config.yaml
d_expert: 64
activation: "clamped_swiglu"
moe_layers: [1, 2, 3, 4, 5, 6, 7, 8, 9, 10, 11, 12, 13, 14, 15, 16, 17]
balance_bias: true
vocab_size: 4096
optimizer: "muon_variant"
beta1: 0.93
batch_tokens: 65536
Below are experts of layer 10 (counted from 0) of a mixture-of-experts language model. Rows are named gate (a neuron's input weights, with its number), up (a neuron's input weights, with its number) and show model dimensions 128-255. Each number is 500 + 40 x the weight over its row's rms, rounded and kept within 0 to 999. Numbers have three digits each.
Before each expert's rows: a language model's description of what the expert responds to; "mostly gets" lists some tokens that are sent to it at least half of the time. This comes from a sample of Wikipedia text that the model never trained on.

# expert 31
What it handles: Year digits, O/Ar/Br starts. Digits of years, especially 1 and 9 in 19xx dates, and capital pieces starting names or words, such as O, Br, Ar, Gre, Ol.
mostly gets: " O", " Br", " Ar", " o", " ar", " Gre"
gate0:477497532515503444505449512488442507537482477439476488509539516524539540529477504538509526497540557529520515537500464539446481590485494471567538436499524542516543518467459490447471498474535558425508494578510487437491457459483519522606507513509561483522456491508452510560563507507511553479457449473454472572552430582495483444461451509397532493493448453483521517503476490483514492464506
up0:511510460530491556473514447534529480517454450547470535526520502460533477492464592424497534496491606547503471452418564536551460483541460509494479528483465498454427506521487520541518431526487438486488431508518530516509476451498579518404482489473523530518501482516551538558416530539462538460554495456462482491546430487538479496501496465554477521538508555478434480544502536451461465561487

# expert 1
What it handles: Word-final suffixes. Final word pieces and suffixes that complete a word, such as -ate, -ish, -ity, -ness, plus "%", "age", "million" and table pipes.
mostly gets: " age", "ious", " million", "year", " young", " political"
gate0:496437543483515429531494542504509528469429521432470522414407471497485469447482485457521451469465541455422557495495482536427451541458458489444521468529500456500428508462481536443427422469495489465509507502545411423490449472517469546530530484470490513477463502487497492472547478493488409474407443410471464469451479454506525461551479470497532506444513445514515449559514523511480456440497
up0:465582570551515522431576418469487490541429552527549502440572496516504501449528511489533480479485571535438501486525512500503466530468518571511509484540571490433461523506517445464443505534546526474473498477527479456503480492455521475519505412518479486536520450476503523452454508491490515417492546470431431508482554534565537454513443454499560504465538526496514549467489467458577491473465

# expert 0
What it handles: Determiners before numbers. Mostly "the" and "The" after prepositions, plus leading digits of numbers and years, e.g. the 1970s, the Royal, 2013.
mostly gets: " the", " The", " Royal", " entire", " United", "The"
gate0:518477573458480484494518520480493500514506458451495515449592500479537526475511509453455501490479527472509525518528488541457468539479529492527504432512468569516513501485505475451534487481500515497537505509535449383448480383524521535523518529516512483500436463556405436492481547503513427474419506445576488510542476493521467544542515446518451434496526497499512486508511478472515574491463
up0:561522444535446450486621467474494481463465477491574557472432521598459419527500506483479447497494593511470506459497497498417424505466461460458453437519476499527476568480462466485482429496491511500506487521500413407470465389465464476480461570486537495486507421438505523453542421552485477423483552461469542472524526484480494495518480498541505506511524553539448509465522472475510457494523

# expert 23
What it handles: Clause-ending punctuation. Commas, pipes, opening parentheses, semicolons and colons right after a name, place or title, ending a phrase or table cell.
mostly gets: "),", "\",", ");", " Series", "',", ".,"
gate0:438540512523582432492497518533456491498499542468531465494478472461427468453581517514471507508514490497505485461500482455474511516422525480483464430486563470519433481439488512438479476463455533513457485505520545411579424494529468492503483529569494462487582470512453435551494589537481483516494426591511508559461516532557545557559514506524507530481554390512520509521454532503496515462512
up0:540472482454444490538453540489553540578502520599453469486512449536579495492490589489428504469520574449525523456469494528504430544523451483472509482502538521447556514512538483428548463475534450506511470500587520536500552457481496518437480545467573517510469506458520499478467537466450535516539524525515456502491523417440463467500448474548527535459486579500473461421508510483483470481464

# expert 13
What it handles: Conjunctions and prepositions. Function words joining phrases, mostly and, for, by, of, to, than, about, as in "a hub for" and "designed by".
mostly gets: " for", " f", " by", " than", " about", " ad"
gate0:498486532550458475506544496498516505469493483457463483513552451567499530482583512472511518472515496490487425478560496495461522548438437512509464416502514505570476511500502547541499419513487498493565480506550430402535468514467371469486470513507541389495515536484453531484593486436519462459587467518544502508506452494507540502430479521488486495501526455403564495544628543534451543494507
up0:501547463428456530556486474488480465549462504529522477531437536524537511470539554520421532550517547503470487555507512521573450475497496510476465542503514518429460525523516462485509543420539443559568447504516553515513581486438405488438466618534482571558455430516515570457442505522493521435467462426452478431511480479511485333566459481535481531519503510539458482486505545554516474483444

# expert 8
What it handles: Early word fragments. Second or third pieces inside longer words, and word-initial stems like med, jud, tri, exper, e.g. Cem-et-eries, goal-ke-eper, Sc-ou-ts.
mostly gets: " Art", " tri", " med", " cent", " leg", " pat"
gate0:529479530504585491505496517508541482474496510429506497426542479575477535487509433498505506539497540530520472529540463527510460587439476480468519478430546538507509478464489478522438395515478446500477465506581498412543486392395480505504450484499538446489504545514494555560583493483532493500480468518492488537498520464494432476593493573497509533525441387505585470449467431590520525472513
up0:583549507479457511510475479512494434523458418542557555513479484441528509518572545520511503448432506513479477543422534496478468536470526462457449479507473462496471535511441454497569483487503533434459444473553407519477498438522496549522505580486572495502541414513520516549448559495511493417526528457442551551493512466496480461493523452499482538499504521564462525516449390471450544558512

# expert 18
What it handles: Separators and conjunctions. Table column bars, clause commas, and conjunctions like but, while, when, where, plus prime and degree marks in coordinates.
mostly gets: "″", " when", " while", "′", " but", " where"
gate0:443462482505496486476457516458481505514485494458567541509521474461476544516503437532552478540485595474384525536510485572426543537472432507575545549440520454555502475500586504490518461517455481523498532465491492480482533478464523563537469490512563492488545550472420484537504508463528497495491421426555483506570539528465464536498459490496544450600522449493494543551531486499520512482502
up0:467496507501550474518546463476453491577510547549452522460533513528523450441482613430528433543495485421487479444502549517519533420474540489537534489495479505484465545497513466467474516547535488495559449510554489460393474458516496501478502429477624546572527476532444502450513502490499526506484420504455460480539554524530591419483445540514403532455500483439467568504504503481539498483467

# expert 15
What it handles: "In" and name pieces. The preposition in or In, plus word-internal pieces like g, ag, eg in foreign names, e.g. In-g-ushetia, Es-g-aio, C-ag-liari.
mostly gets: " In", "In", "g", "ag", " reg", " pl"
gate0:520435564572531452509432544501540480488462551450527522501598537422610517496519519445484544530496487534476477534517426515495511521449481577479472441461525521458448467491511472512494417490493499509520568484525505514487450515479473497442524558547543487511484463462463536492552575494527526397508458467459503565497483490535560523512507535511561472457503483456509512519466493531512536446547
up0:506526525465481521522547516500534481516437495556512605478470552514533441489530523538485498588491524531493509526482500426465474508497495461517528585493445580453449534488471508468494447541544404492534445487522525513495416495533444494522551452454481460459565499507484602502481515476455504467475467522503495494565537469556497428546460473544572551522501510502441478492499496400495517527436

# expert 17
What it handles: Passive verbs and participles. Past-tense and past-participle verbs after was, has been or a subject in biographies, e.g. released, emigrated, redesignated, developed.
mostly gets: " been", "ated", " was", " made", " used", " found"
gate0:510440494600486437457461500529532414455523493443527471526609525511474526458509546515510485488477499482486545473528481495491482521530497482510469483541525513450524454464472457454428458504547470466501550519600549461557457466520441493454500522537477458549579476469436498508553541471464511483516392487487469527522470461534576489523513544549540513538580460458536498491445524475495541489411
up0:599562500511493533527492535490463502513485474546565532506453439425527520503497565550500463459468539537482495494471543512580561567482418556488484442495487561464469491460442499509549528516464519510403469532510466498522486460452522493418526480531480469514522446544497570524486515494414511413559470512473531439559473474519434464490464438514501554556514510494442557532431438483492454515562

# expert 4
What it handles: He, L and dashes. Capitalized pieces such as He, Le, L, H, Del, Mart starting names, often Spanish or Slavic, plus date-list dashes, semicolons and "left".
mostly gets: " He", " Bl", "í", " bl", " Le", " Hol"
gate0:538483479489510488484458554486537481552546505477559503459435548440494517548498422533560504464524442453428496479453431495476492487491510464508479497518559514522474476572505531481483444490526496399485461511534544453528419524506505531469508521524548541483515479438476471513516523484410487528566502521491442512504565476506474425548566474420453452510435424495553557505568478473557531494505
up0:542510488462472538556518452526473532451494564554473530409600430462496431453467516476507473570471547456533492571506462499485408501496510502493538545511507552483496543494480521498575472514556507521533434437529511532480487512559525503455464473412538469602458439498468488532430497525514429464523475468417580479477491546474510486500456494508507548551505516491483505493568502446489549481431

# expert 6
What it handles: Sentence ends, countries. Sentence-final periods and paragraph line breaks, plus country and place names ending phrases, e.g. Italy, United States, Algeria.
mostly gets: ").", " States", " .", "\".", ".\"", " France"
gate0:531424544481474443505489459508522499580501543471544545527525512585485528487515482529488529552513514531430477484518472507421516593482524506472527454541477463528496509483511479535521465533465579550484515529519425387501526402484487484603496506563518514504504458546517490556495480458550476456488489453534511521559508473491493508476455529451529496499540464536476532473472444506550521518498
up0:526509513437480527631566474499562497541490503589508485459453472429557495508473531485476528472553606479441600450456511477497443506480498512482507466490488487531460484490570432483469504500564561479522485460469497542497502470520562589458489573512488493498512472452471418477453502494487524507598427478360490525515470482489444476525463490530503546485524523511469532507477536478495538546501

# expert 9
What it handles: Digits inside numbers. Non-initial digits within multi-digit numbers in tables, statistics and dates, e.g. 5,400, 2,304, 11.15%, ISBN digits.
mostly gets: "0", "7", "6", "8", "5", "9"
gate0:498461518521450466498471516438481437502501491486507545492509497539500548515537472452493459452518551443596501472457444479508489572463467496559546479574505411565498522498509456511444537454504477463541455493491420490546488461486489562467394421539560513489499528576499482523526506493501510467469481516486522490501523450500556475572523524535562465508469491522485502522484553455544510473477
up0:569553511490495491465504498542521470570506516454603560510542471489495542477467519480483548510588544500414535441499546465523501570486523507574490488494541525497570507566560491514495445441516476472527517534465490481506523429495477462493509484440446564499500513500547581454555558513481465411534449453396522444500529476518486491510512494495497514449508494512507503463411484476543510520425

# expert 11
What it handles: Table cells and numbers. Pipes, spaces, zeros and short capitals inside sports tables and stat lists, plus "par" starting parentheses or parish, and symbols like %, ±, •.
mostly gets: " An", " •", " Par", " par", " et", " x"
gate0:516469496454512505529488503489472457548463515416513514455543503532455475486533479478460540520498515504561539467531466542440506483443502451538512445503576456480511530480447447529460515462499465480456495524497428489508478461429477540529486398532538463506478494503488504484566453435500551474535431492543494508539507420441518509499437442447522482518526455462530506486491526481438557444521
up0:527564489461513476502554533464471447415461467549491507473430555528467386522476527512451560516504487570522462540520533514534532564471485396537579497529521513506513546491536492443539468517446489559525479499559525458455474445483498468469465500572497509488513558593465572520507481529468494451537491481439472451541508529503488506461514500545552524509531528537485568449554450516488500536397

# expert 26
What it handles: Word-opening stems. First pieces of words such as le in released, Mc, pro, ch, Star, ant, often before -ed or -ing endings.
mostly gets: " Mc", " pro", " film", " Rep", " show", " List"
gate0:470428523586449427500541502471577491463552525428503514471545482473516493463560496575502563494471486495436525528531484585529516526513507462512495499488612491481485458517476476521424445537464528462534460525487500456507453518444444600575482501511505458413538433541463516533584481489529473410423482527507470469515461524519513486465487549491519498512454452471488500491531558517494556515574
up0:490482412486520556466546538544452487514406487538539491499490457514473438479548473499463478457501553455493502523519479497493472587482446523474550503460445469479475549497485435467567440468524490506504439505529495465520557512516488483467431529541490502535563428558486535451447535516478480474559464448473481486494505471531538452527526427529546540496506486510450523508431483490535550533369